Experts of a small language model.
Size: width 128, vocabulary 1684, 47.7M parameters.
Training: 842M tokens, 6675 steps.
Below are experts of layer 6 (counted from 0) of a mixture-of-experts language model. Rows are named gate (a neuron's input weights, with its number), up (a neuron's input weights, with its number) and show model dimensions 64-127. Each number is 128 + 32 x the weight over its row's rms, rounded and kept within 0 to 255. Numbers have three digits each.
Before each expert's rows: "mostly gets" lists some tokens that are sent to it at least half of the time. This comes from a sample of Wikipedia text that the model never trained on.

# expert 44
mostly gets: " most", " two", " some", " one", " several", " more"
gate0:178156157149116099084137155133128137148197118067122175127082159107145142173084124115139079127141064136213103132110159093103125083130105144106103198096132152114145124092093140151139132128145158
up0:165148165107120114049128188140148165132146136158136164123139167190158127110123110146110131148148142104070069107147142093104114116187162128136047162113142150051124157097123157190168112164105087
gate1:080097088119144064096180092157096198135137140126066119105125154126130126170095142094099121147111120113116097117131132199125156128161123169137075117138124106158192127123118157127123125117108139
up1:123134131123116141103192144145090142120137112175105101126140136077132159129184116146157093176143150072088110139081125076148077106162073097155096033184122113100111105119097114102108098049129132
gate2:100092129126163136206121199099100069182154046157086169073199148077126080133167144122124085161102133169069133168160118113116169138161163152157109138167168136128150115101155132126156173157102119
up2:053150140118107095168112148133100137119091120139150111162110113168105135151152127162196155096186137123139152085136118145132156149123182157126092245166143130144106119085171116149130128168152161
gate3:160170091099118086155154140117062140157160098141109095131090170108163145122127117070098172080109152164127135115089131199128062080151097135109110146088161164147092124157110155081099162161145098
up3:116067146117170101182112149105131189149149115161096139160084152146138160132144081148041144172169158129105109087126102153160098124111094089128095147141116096105142144144129138168134105186065129
gate4:142134116103173114137143058173091164149162182068151098141120079135145083154130136120129108138099196131133098138066097131182096070158124152164161114137077069085129124126124128105073066123161122
up4:150112133073109147175116132112129080101178103120155171137155168154154127146101129223161144075146149156118116084187143172170176188096149145114113124158100126092159163124162080051111153099172130
gate5:122124120171107128127141120076120032165103143112140157135133107110144137101071123108106166176127166090135106107113111136073183104115158131109125135089127092091207170138131112170158091079178157
up5:083121111122117038120155135154150169101147153102129126099122111152075117126112204135121181183223138140138104054135131069125166121100185171096081139157083164112138154122063111115096120090165138
gate6:187168083149185050179157152113135079112127112079125131150154075119059123109131147143129121166134147114114129195112152178157157102070069160147103081195154121172137096128138155113144125120147086
up6:113078085120189125158141110139095181163159107171157110125180120110155100113155124133160095138081148139126114147127145172134095148104169118201114152125170125100137145152074147139068112148091133

# expert 71
mostly gets: "son", "ael", "iel", "aul", "ley", "ton"
gate0:141181204147156160109085133104082144144134166143109138099110083137104151180156146131098111105139145139133095160119142131148116120098136139110168066180057064161177112157158130059128152076125105
up0:118105149107169137081043097128131072166089207129202146156122107132103175108118142123121086059123075123185100176101119126145138138106095071158162123112135163118142117129090088123135142104161139
gate1:131123091119142109174121137092141142190101137077091109139143090086115127135130149113156147079175131129170109141204155153133112164150169141108096118116100131144069092106146108115105128163102108
up1:122089058147140103130053119123119114118154086126133127130166092109143163155151117149131126089047156097141132132165165177159129136136166104154117048095112139162216107134121094131135096155137117
gate2:147165154127110130141114118158094154112180150145158140131092120131111128126083111153126072143171113061127101123172131131092116126075141106170147102122109189118150147146107137198089120171102119
up2:144172067178127159128129162081155143131114102148095157125091134150177152147164143118121147140149151144118109146172071100169091105073151162185133130089092110135208099146158145080126129113170182
gate3:095140133196146157112165115080160070114115075129127132201101172105144047145042149160130092123120097094123121151162195122168141094105115127168129138116185122166163085117151129119064095140127117
up3:130086104201110074043123127133105117170099128050128144128101139082226135128093127079107155123135139101093171183158096125101133137152174082116121169081127162113153156149189127154108108197161119
gate4:080082156133137125070152165153121104095193179158107121113092136127111123107153099132127095172084151154179103114104139109069132070128132075116101105137126115113135101146109130121044151092112135
up4:117153138104122131110140141137112086156145127142121085108145109117116156121160147162117120159106150190090138143160131105128053060146166143143112139102087102129177170089145108123110135134160171
gate5:160114086145110153151103153110118114091060113143057174044126164076131139143093157142133108163083107102085118142116113144113079126144115081079141156098144116144074118151089129084065168087088141
up5:132128084127112140145107145068100196113187123122140226131125108097108166125110178158145101108134111110052161125133148128099056163135102147133138107103105155170075164154163110099125120130121110
gate6:117139196093124136104113092116143127079094164115228163116120135122149159091146166094116100106146175127100154143110161115117135151121131166102159059123060171104142065176072149110154187099093132
up6:140131137090109166156125102138096176110101139130113114119138086083116096138097155121092124116087183148129121114096126159135149113142116126121161138051097076150150116121150114136110144162065102

# expert 4
mostly gets: " cons", " mon", " al", " Col", " Mon", " col"
gate0:146182145134116085106127079154091144148145142125145120168097100064156145158141167166170152143164109103069158077164079181118076143123158164088149103155189110135103077131159074110125139156133106
up0:099138160141123125120147107105066094145142150097120189130095140092126146172099113127143170150151104110105100128118117152131162128191141131151100144141151130217158046115135166124178108101153086
gate1:137114116105128100092113123173160107087146060145126106184141084049095098139114092190107115108095159121093172181156131168161180198161099179161127126125133140113214207125113147127094145143140122
up1:112145119100191134126110131157156095114151139175166224136144083060136129154096111173199139119089131121115136152188148141145104124140043193112106083139102199070191127173094103119083135182153115
gate2:094126150140124097138184129114108150141057129135170142185111151156058144079151152113153155137186151150198141077091097138123131165114167094098087085115135144140138094136178167147150166155108074
up2:171126080161110149075109114159186102141179101122120102187132178154123168136104058154184132129146154150078135113132152155123126162119096099119097127104204139145105105095141142114142176092167102
gate3:123147102117161111115124124125178088138136136119118097134116153074148173134108163098160155083142094111127117121040144135099175136144130084132085206138101130119140086105110137108188161160141163
up3:110127118174121098161126110112144135129117120121123142182177120090184060131181181137099138108152151113142107130109138119126113172108175105164133100169144148096109137120158082147155125177148082
gate4:051138153176108110112109173151127071102135171131134137109132145113151149140114156114110127142187077143137165182112115166145085158131116134101133118132115089102202109111136094080153138145164098
up4:148097134185104058159150075134101139088104216099152112090072148150186102143150114117170144130073089148183154151102180171183168122104101115102095159098109153141117106083187102153102145115181138
gate5:171111076123153148100140144145106147156094092176083141144123135121163105126107146105120107070129092097189125139138156158083114087133101102156146128137210119167107192065130181187182187115158139
up5:097106126152096109138153141173076178085156116168133139122174184113113177147159053176145156148094127162107125094154137187157160060117126098148096158164146188180128117101153104163170126101122161
gate6:140172156157155111164155105105084114066129106121137139158098157103147134092117150168057088174101135092104128180096125115076118166134113091192181050143162129112126128107121147079200055155115154
up6:072109146074138126128078121143124081142161183132107155124069093147147094170141059178112153170144137177178149136084130101169102117153161167096112105061100109130144105142132099106152172136102149

# expert 70
mostly gets: " Afric", " Canad", " Lond", " Austral", " Russ", "ipp"
gate0:144092141137095174065061097101182163173114081130150115129178132133140113146111201160107090119145145130124100092153155117136137093127143089095116145198176172127181118106150146077151147166111092
up0:155163093208102146123124098112205130165109145093134159117104141114081154115088121173094154117092113095094093157165213132134156090187124092164148155113150102121121147105097118099128088157137133
gate1:108125091095195097097180129117112133110206131121194113134158129124127125089095104130114127146095070145087118116087119120190087062127094127153103112129114159146126139182145135165137165138128117
up1:118216106144141106099112123117104124161114196138141116137127094129114124139120116135095144112132144126143171182093163085150135145073095156148169143124131179112141092114142077137073119129157115
gate2:136125130142180163115180171119140115148144110154101146103162092096046120156155176113126092163127057097199149137114155156122122138074158140103152187134187153108176096176150065128080132106144112
up2:127094083116131220196087118078100157138158137142171046175072127143153061096157153152219099149124192132129164134104088173139067103133106151127097124152118145122110151094122091126132142163076149
gate3:124167136143090155115085141074123139113101135128155145155146186167124185170120104095066205173111108122154162118126178168156158146125159156175127095082167128084116139103135071087090155158160089
up3:148072162073121046162093158153143103150065122115195166189163118094163118161118128086167113132091101071109112127102099143166134154092147181143125107142120148154115106065082127167053082141125166
gate4:142146148088084079131153130157128100170137139110167158091071156143057148118086184129102085067130142144147118105184091094159177149177116100184110139112087132129147121156134101116122137082125177
up4:080130140083100149096148182149151136144101109119158124094127165067155075149192114116108183137136165117155138130125188114139121055184144120119100130058114098127101098123103146153136152113080100
gate5:111155071144146126128146163127163189105103126141101126106106123166099154111154118142081138038197178149112133136165157156112151118123078158143156082124147156119140123115059135116085157130094065
up5:112190124097106098120105114101195089096138048145110137161126113088090092150125141120166156080110070075127169138142151105153059093138121123104125123087163048156067118101097130115100130113094144
gate6:113123116106110144114103099130120177164171127140167080178123156080065163118148078151084144125121160116181126137123169134154114060127120170095134116199173157155113172152184143182162126108179179
up6:141162120050101135136133127064137099084137163165145141091116115155080198140155083074133142123123110143142166111070087174149140137087145153134157207123140151088120138154122127174165046072190102

# expert 53
mostly gets: " by:", ");", "s:", ":", " –", ";"
gate0:115121176105135111096148112146087113122146205144143144136114084164133154075097156174164138097186080169072132161083121139178178111130170139107110150119110115084180107166125125074131147107148141
up0:145168150110181150138131108111081104159116145083179187110103083136155121122157115155131168146132159124140133150081149144203139135161106156100125165116136152114114150118173131058130118178133086
gate1:089131151096086137073076115164100121150141113138173125141119064110128115173105134074181130153091140066089072110137101181150153178105104116136164158164104129178155093071117205181146106151117141
up1:146149119064090158094090142137114119173139091137111090106130077109140084134109142146129158146159133098145151099204121099164153164110124097118143194161136148140110063138130147082049100185113109
gate2:173063127114117104128123066173114073150067088096146159135117134066159118096170125084115125115123129080078131066179122113120112159073105097153187120083156109117180125190121135156156129158190098
up2:127198144130166148050172184116113158175178151128133113131135129141128154103101144137154197166127196187112124142095112131190107119169144160125093083136121166117138185084120122047157061136109130
gate3:092109148120141119098126118074120132101123088143087077140115125080135133059141108145105156102167142149133143151174163169115192165082124173125174130145072101122152174101077100101156108130129115
up3:113091103149150099108150094151143159048209082101121125084081098037148127154134122094141149127117154148105175171064140151105100126112083091157161142110156163115117159102083094129144139129158120
gate4:088121161066129124165096141125094152076052107152076103166130066114151119117138134143137138179120136139178169152132196097141172157137143139104190083133160199150177114095174144096198058186159158
up4:125080191111142081157131082101157111053088083129108105118092095106075122109116121088107130080106111155128150117100110159084147140056110172208128103153173136114167132109172091047106189081125170
gate5:115118163111153143142130120135100135134160129172145154133144105152133216135089103084120146094126062047097067082121109097145130090210178141133095124144127208173139124163126146101130120171142138
up5:127143094123137147127130109109193164171119129078146140173198140175098162171137113150104130107114165113143152141152109115099180188103143088183128134141099163098110226098164126131130154126138122
gate6:084118146074142131159101181151102169143174105111089135154137097104094066115135132118132157094098126149163152102129084149079124065152169112141150088096151158095131155067194098199118116149118145
up6:125110110179077126156111143077158121166129185103074101080086096102135115180153121111134101164134049153118107136108128110109121141130150155116099175093057211177125159121230123145134146151140176

# expert 66
mostly gets: " W", " w", " sm", " Sw", "w", "W"
gate0:101124107171147142124170208067144114147178152117163154074092169134109128140176116155056111122156100070107093101173135143106105151139110101131129114127150100127188116068091098105140070112121164
up0:105146127130098135131156106127138110094132119090135117081111157106201121124081097190147129188138164121116086098148138168129121145191171136131110127109157120154140071160100099049128190186179164
gate1:122122182144166137141121119146133084112150080139133069109165141147096118154141157111163111111117132153084116098152130121176107146158087167120100148135133137157137130129093123133119077180094184
up1:142135144101201136116142121157127188194183071121064184102115145131107098072092154158194161170108067134115143119108103114121180135133093124053183075113077130161152118160116090086120168144066136
gate2:107121176153157132170135137151127161097092133161192152173101150121098209125184108144108112084118165108105168110114168093068119141139107123207094095103085083137158147179155166160127122073186115
up2:084134146179124139140138189148168163166124122133110070177124118123133114097145179144201111181137132163124159119190127099121130097177104120104119076166085160084097129127087080171138176138082094
gate3:084174148166121128110140119090124079175195156138154111130137109128121139156145114144129117083104113113189148117120167103104135108091155157206087081125203126119155107107155112175168109115126151
up3:139143164120126142136133144082067161123161060137114116138083137131110155136175136082029171091103152137133157128091137097106154128113125158186052103101101173154100044148154123122146128116175139
gate4:113095060166148062092155134143189118110079169102121118107146122049129114152113145132130119176107136076111111111147150087096098114124155174131123219110159149126184113151147140151142099154102112
up4:169160136121158132082146149139143126091172181134162152084124094178094072172123087104081132092118158126114113167157098183142111113145155156136057180133086134079129094080145092137122113149150120
gate5:120133132156109095131117131158094086150106140168106125118088123105169132042192117121075142115113107108118098146093150154108060097185203133162099125156137096175133090145181078122105152110160069
up5:115125140146160126105165136139175128099097131136127127095154139135135073173160085061097137138118125143182087087107147155104138062110125154134162101143119165141095114171152175071105100118090197
gate6:128126165096112107116143081145116193083176127057187117091069092105123099167127093108153097089130161145109087127188075132115112138156083181128096187123112118132135108167116123121131096115151118
up6:159137130160184157131110119097158118117141185162118093128091162077147118127158119112084158152189090182133115126118102116128193124109116101148066123057124158157134139129098164114113068130148157

# expert 64
mostly gets: " new", " mod", " bel", " near", " tim", " high"
gate0:056122130141197117114059130120141187094177184086218169126118136153096132155173126100147149067139191087135090108053135118175142108133112132159081130085177151112121143152123122089134092106147141
up0:166094158100131110105097126087131102149073144145075098160131072123089237115132150088173146108140104137107154151132146059126141076082108091081119087127060109066149129168126178153102167091131140
gate1:091149126175202103109122125156097095152146121136138184165115160127146120143107086142131103133184186178081150141112105117124199176157108176141062101155144136184164182082187133138081130150147130
up1:147151079079142114098088149176112091156049130086113161045112155133118122124076104129109183131104122124138070109129163099169126159106098131154137069067181121119148090137163147094081101154103106
gate2:050151121154133125174161099129098116035155110138188125170083096147115143193108132075133094086111104151151124088088135103113149170157091156169131118096124113223159141087140130104113090127178117
up2:145077086130132107124110164162126156131163137137143151119103220172179160113101099214192086154126141130164136185155125165137118131176146108126125112172153078094097203153156139160146138139075136
gate3:132172117138148129108128168113132123144159088127078122130179151116181095161079086144109130124096083113129141129113150105134196077094183132079155072117124112145113129169128136105115130180143100
up3:088164110085142157097137114128130142078103155139127077091205209169173079133147137115130128110146133152115164097140073081120115122180168112127097101107073096094138172110120114148130108159126065
gate4:121130106105170165136141150120168198103123162111147095074155127114107131108119115056094117131070124155190098141117149141181076167136142077132149112128136167157123113143130133195131178118155157
up4:078164167153106145109159118135083132120141114155157060135141195112124144115146107107142110086073118176139072111120110151104134058080072095165115106118105139142092193093144139179129098134092200
gate5:164104148150123129109143106156198084095095125126157103190119132135127077178135170161135165168143109194126074107143161088120063152057145124136135136116157184129199100093096169128077125114112102
up5:074126169112165144142077146093114166153227151162156140118120138105119127151180137123121122166061099072086097137152101119150160191162171162089067135188113091112140119146070111083113101108100186
gate6:129078175116147120130099162158184113089152143110144147154133089130130103141083124163125081105121077196111047066118183167115110152114136226171073138125097132148138151127122102138140106159175122
up6:108147196101126124131178108127149077089164067102131154173109055125124105117144083105091093113137152108168120111133169165158156136139123179099134174119118106120120147200113167106090129149151101

# expert 82
mostly gets: "á", "í", "sk"
gate0:138104112058151129129180074108110151158115105190093118108123117120080127167164116098149102135159173136089167082131139090130109179157123123174003085170141110137148151148089166115189146093172122
up0:094108113126166125194148159141098120176119213127112166119068135110118123112109113143126126132143126187143113216061107125148178128075121159099104123171121145168125152101118073119146150060091154
gate1:139114156118055085134121090127110129181157135096124164079116161131109164171171158147074187146136120077105167115107150124151156164069055109189135093110153120118116159168152175135153137144185095
up1:162150198130134170093140145114141087149155236128116132123113071113133119138107070121163146148156123123163118139160088130131139144132107116080155141122117139121132146179128080085122116137103071
gate2:094105111124130113164127187117078102155143125079101074157157123165109158122112138126177080141105175104139055065143173138080091130189117143138095103204131101134102039122091117086137143196163133
up2:129154107150160144116194175205119133109137129131135098128110057152141138101176141160155157092144094154133133132134146225139138126071122102140161161141127133083116117091149186118118067134166137
gate3:144108234113076112127163072089122186101144141105212129096087117140101133153102092149165110100151122123118106151187141163111093112131088136090088120142157070100141134120126159166113126133111135
up3:121133132122156133171133095152126163096177123106144084129121190141050083131085087112131143157097119120088119108114154086178085189123098190174143206129149169082066153131065151084141090110162116
gate4:061078085148147133109141110101153084068094149112146140151131072068143150145150136172072096156132093223180152159117123152160094144113142145116085092122131101136157114081175162093132132204088134
up4:134141209096108145127094126140115108118117109154124213117119122118186133125114162115138069206089133208108093087117152166144126119085100153172126135132172083137134119115120166111158102171142081
gate5:135108096107195102184171107117128083113129128131115157106130105147102165155112119133054132093187109123126205151127151126153109114118077120068088105124085147135216099129127099154137206148110117
up5:056170161090140076076125122102136139162112112130062112082076112134148116117030071129109119112138122158067088149122141177130146146123075144146135138098158080105122145143058125135065118148139125
gate6:141148140161107203154162073144146164120131178092148103138122107127114095145123112145181086141134129121150117129098197147171122121169147136112129099127115140138099042117160112113160177121112156
up6:150117162070115093079158094114158109088187138090124115178125134097149118120109166192102109151089144141134111084204129145135167134180163039102133121092080132114088158076106181077124123135086153

# expert 81
mostly gets: "es.", "y.", "ed.", ").", "a.", "\"."
gate0:138156055141107077165114099166126055087127096135175084133147111080173119104090138140164132047121107156172162077123112119144092094082169115152071127122126135142077184133104150174083144161152149
up0:134118144127139124103147152099183155127108145158159174076172125171194169072164141119104140101119072108134124113178082132173135092153142114145164101128118114148145085196095215137130071124142143
gate1:109164134137168195144141160108100105123116077152064157103052158111159063100145170136124116131141104124121137101170146206087082144118129101108118153125135094131138119155154171151054113095105127
up1:147033114135087074112098154148159202098134126090201130180143167158180161151113107154081140125081186144114068118126127122120157165102132075133164159127140200155108139161100116174152109134172110
gate2:039127193155139122121091140101082134102139130086219111124081150159108147095102101114114118132185142052154140087157123146156129140071140131141103101084171133142159108159194124094167202135080124
up2:212174098118122171112125090144116095164116101143091144081118133166117157151118161157123143135114094164081103176132115148136129082149171092156076126184079082177154064139055162115095147150132119
gate3:117107066110126155096121121132188097161111193141196127159162120160124123133114149172141092109165129107131151171117136147179108153152022122170155110162151116101120115181137170147124064145101049
up3:146089081139064128140162163177144172139076076146134175167077101090078177142191160112124127085131123113077117163153086159186194138138123101119109157117137098173048123123212180102142103131145114
gate4:179160150114148121085089129115142168172138219131139081090109066099203174178131169157113147110125121128102156168107143197176130170149072133137157113095138125134151131177130121155071144115105134
up4:088199139095124169189091125089118082067135200130124121200148158203124137167123129167138196160100106135073121154099107116076176141134091135092080145123156124123167109122148106131106139083104134
gate5:165122112137117113112108106085105110128158095087092142203109124123125128154092147116088081197096117108094152131150141136111138082121120115118097072174112117114079140113126065145156110112085112
up5:111138145071140136079123146118101161111118171136059188157101171147155112104153099066123149163085122102129123110153164106133146121103056135122139146112089141157108181161175112135137132114061142
gate6:121175081126124126165140075143087153078112083148156125098149149132132095127133086125115134085095119124095110113161139167101153085066103180119173108176092136131117080102105107060149115078149100
up6:093098081110170196102205157147073118098163143117103128137092112112159104135141161138181154127132230165163096189104160114118168126167138112151155126087120125132138109160152131093137129145171134

# expert 88
mostly gets: "\".", "\"", "]", ").", ")", "s)"
gate0:107170165164160074176122111147143220113124110111171114108151169132107167127121145193119149063120128072141100111141073145134078172116069165074119080054090097127152084118128148122136108126180140
up0:132169157161110128155128082163104112132146094079179171105102154118141132050152138093162135134075152104090090068150069130137145139089084156061115112083092119139139087096194136137190118141185109
gate1:123151080120137172128147135095156110104210154113157091100145123171138108099118164183141169155136139199066077122112129160162158126136136128165111180097136099127167138143161125179178188118056106
up1:066101170126154169102153094116114162157156125154132119133153114125100127128119134073173124105094119068094103131121077123175181139124111172116163141145152138100031091071127143087130153130129141
gate2:120113203127140091118138124089144137157165126129133039123120115059121105098176144173158147146154133145179140117128159102133108154028102137119078093175111136103126119107119090154163130138082123
up2:110131169091160110117120160174129103106190152159099121199195140117166102138165143120153151092093146110129145146149105154113181130180169116072152145185153060176206146074128088142099119099135119
gate3:112136175123159119080108115097178128145061154156151185098164115135102130099117115060065140123152115138176080087167151108135120122128163128170100072105133122126208130107157119159162118153150168
up3:153186069156133145094128125119164125100188185154153107047135083135127094165159147119105127154112126078114175118167144125117145106159133082110159118129112109114116106159062050157080094116133085
gate4:142135131087103159118154138174138116153144127105075160153149059109086116123177091156064131181129165168130117122122128098095105142108174156119153108116067154128153190080168134141109097104124137
up4:148122182139152161128102164177105152101169126111091099130042138132183154129149080175101132146167193106071115098125161138075144156134174117097128144123138079226167124169145113132117083105114116
gate5:106124123115142115183158113129090097126117128142125078120092157204122100109156143147137115104100145162158143086096139173134159145084097178107101141233116174094127110096206121116128145111086181
up5:126147140101154109083146138132128138119173136120083158094133116069156212150114188172067104124149098086119079199125142087121094150141120115140121135103138068102128120159106139141174106147182118
gate6:098173114097207137099195125143150144085112140126172150170101127124121159140109109136159107117094136134149132133092092118106120150105116081148098123159123100113107101149174129110075169166165108
up6:150121122151080132177085137135154101162112103160113145112176112138125116080181162102143130182138118101095114109115145118187169117129137127122176123115162144152117156145153123095134089040073142

# expert 39
mostly gets: " includ", "clud", " mov", " us", " return", " writ"
gate0:094139094132152141090146097095114144149131130137129145121160160078118076200138122160105124096139117109132076101104101137068074124115091123060121070104110153155136114158131063122131156099115093
up0:144145097093109202136160086144072211094114151047150123079080104128134154126114104146120189096175104158127162089079164147134115077114113169167159180124163155140115126166082132154170128158121081
gate1:196134150131105165157131140089164149095149085130148162138143070130066130102123106125138116083170119114143127110180155169156117156156134098134118095146123144138145171139140071133176099178166116
up1:113101179181094143162125122089147099091141098111123161199101064160115146125187150116129075078095118120076135109194046147142094158130110142117142113138071115135162120081137132109082153129140158
gate2:151131157108124179088163150142107127120133151098066104087127115101174145140150130107148145160111170146120147099125127074072084083156139111080156098103109129121092081137147058079151112085104104
up2:138148178117171141045131153120111163141128133119140121096135129073107160079092066124096206104118093126095114089096070130109106179126149177153108159129100080076077123153122096091118165123126143
gate3:124143173119116121083120112109190156090127162156157111119129141151113128162115138174117155080136193170139159117116059174157113127104088171090121154158095181161143148084105108073116225125188123
up3:083084132104151125182199137163140075058119102178171103179115103128161121191174087157135129150127187120068119080102117110088154109134093188086110136163132142158101149146137115148116097140111129
gate4:130095101127136117124181164137155112124148154109117156151069134151056113092143123123120166064114119181147145163083086166111160118146130132168111152140124106215110115145180166156137110141149116
up4:107148205108061115130083110152072105149156150133094146120157084161118138174112095153205106182193131143097131196091120112171168106151190133161161118150191102061141121126121133127114118094137109
gate5:114107044129077111156143103138148133125125073215143088108123100103077128128120157129138085056133112105124124176134156108151143131152100080131131135150123119124132129078072131178129138146165112
up5:102116139111148061141140147097118106159158137142104176196136177076117152144079117102076071090129169162101144104108134136199092116100161139160079145154138098164151139170161160093099117118119139
gate6:135195133092176128170202099140121101095072124094165145111150105102103115136117074152111122128114146131129202161131167099099143112137116136134135144072134151138162148190121158162154099134120109
up6:139099128187137122095107112117099090143133143167170129063157129145176086103114153129125182169134131097192114115141128135179119136116158119122157173159055098139193130090156152106118124069102112

# expert 34
mostly gets: "X", "V", " US", "O"
gate0:118115148077188092145084097179107173131150112136122140137165128101109150150168100208104100106164118119136140151122183135178162145147160146164194068130174114164144142184142136052088104132138098
up0:107135169110126130156094117200140112137160106090137105175137099138114106130144132132145095070160117149112181095119070128166149167146123168092163109124143085094137122128145139163119171185159071
gate1:070131192097175129124167161146139128095143111160133125129104167176138113092149126120082094150107074134113122113161072116173192114137130171135154104130132139087107164153142082106111158123121118
up1:118148192135120133146129116124108059175188150123156098108075158143164151166191119111146181157096162153113147147123135132105151148162145123163140121103159150144154140119147112071103152116031127
gate2:112199112098086096165118080122098168070072153168124124147070149112143221124167116140142165148113122115093109134172103107140108080150101124239130139150124185136161179161117111175108144116102107
up2:140155096149048066129153122126165137130111101103168121132068087130100116170133124098129109117120072132107072131137128115110087128126127099149067079110142175124113129161145194184132090135116111
gate3:084075123116104133141159093155153076173148105072162155136108124139157144140190133153165130192123071113095153091148166072129097089058139125089090138144166155119125194127115141174100123148181069
up3:127102189065089133131130091079119104171111113110168169100174132169150059094125133172125108106156137119094115114129122079181116159114115070129136066094125111159154119159196115119173139085169133
gate4:167167113051119065142129085086141093091133172092044102152120102143167142146053137153151082133126160143099128101171036078076150120148160110121130100123098161138173155167189120119144165095135116
up4:131140102086146147179163118143121124134132131115154177147119074134103166127146191194085154159107200099127109155049162131115175141100109116110179138116114144178112082080119099066163089136136136
gate5:081069104152130098149120129146135165137101046169129213165129134151119129114147141165067057144156166157159090167159106121050200128137130154175086130128149087121099138151172128115149174117123121
up5:096116102108157084082151099086155114141061144130088137168181122135101128112133121128082065159185119096160132182121123138127179159160116050125091121084141150127113168196117138092163147122115089
gate6:118103187130147092181150134126072113115189195122091160164150113086103107151097166137139087158078110103100087132106208103152174160150177108190123108145172091152156116128104129200141125079119177
up6:161098113121097091109185148208153136154137157165112131150083125147138106194106146072148105093109115185157104135072135106160118122109086127115136106147095109099104116125090094106141104144102165

# expert 57
mostly gets: " spec", " col", "em", " Dem", " Cor"
gate0:109059125106184138175076164101156143192111143129187115114104130180147129148129124119083135126184125137093188152136152129184106108163158118228133108134126139132120159164094100095146090086167131
up0:175159106092113118186154098129130141130130079136152157162109138166061163095136177125123127137128129099077102162115155112157149063107100133070130170141139074118098142182150124082063166101117147
gate1:093114157107074121100189109105089174130133129112141182161120038116080100122115121197090078134120122089122118096130150023101075119079134091130107132172116167087095151193114102087110107155147125
up1:166155156163155134142136107124100067136124104089177150130151144124141121177141151156159153088114190150117150114097123139172113073130050110138121145127061144105115121131134096131164108055137181
gate2:122145133157166064152111153071103158160148104174187158107091098137094125109154089096125128091150151154110094088171138173117082133095150096146159125206126152194139137116162116143095163087116092
up2:140079146141202163123103159096056141044107176105112135104087063088148094129184129129163144094160119149106103075125147131136153143148114102146169133143118092173084098098128143170141144123148178
gate3:091112063108126094158158091116135139113130059101153188168153100165134124099115138200165168129169167172124106138114141137111123117140072175181152037129100165166102166116178119050146097137158157
up3:138199120123078094118125102127162167130076165043103109111151150094118113117153102140092135115107143121211171169175126148089137138166129183111146136107109120088126143079142120148129106139146129
gate4:145107119116126129125136158114127137125132120154156134112124133104179138125124137120126090078100129162110051101144134135140134138135104128119062128142121122104133105105108103158162175091063122
up4:135181058138138121078094159099124141117131093105134131083128142096137144160073212199055133106051143086125084157107135079132166175177122132113140136162144184153106130093100132149143136115116135
gate5:100114148163096141137127098152119137058100115096103107181123106124128115168138119102087125199160133139176169115129111194132080118048143141124115170133170162153132200123165138144210128138147128
up5:065183157092156143065088120180173144137121135143081097109179100165124138104145141093073104151108109093088160087082086151109103131125166114148116136141167154166116109123150093154114098140061101
gate6:147153112173148162103110126079118173092136124054123121112081137114157158103109134158152129137072174194124134114129116115180118076172149147175124138139103116142116058127115194045166131103144102
up6:121173139122142192112101087100192069122112100176136110067104096110121156107147177112105156072137030142100126147132145138166152122126092096160103126134124119090079147111140113156119112160080158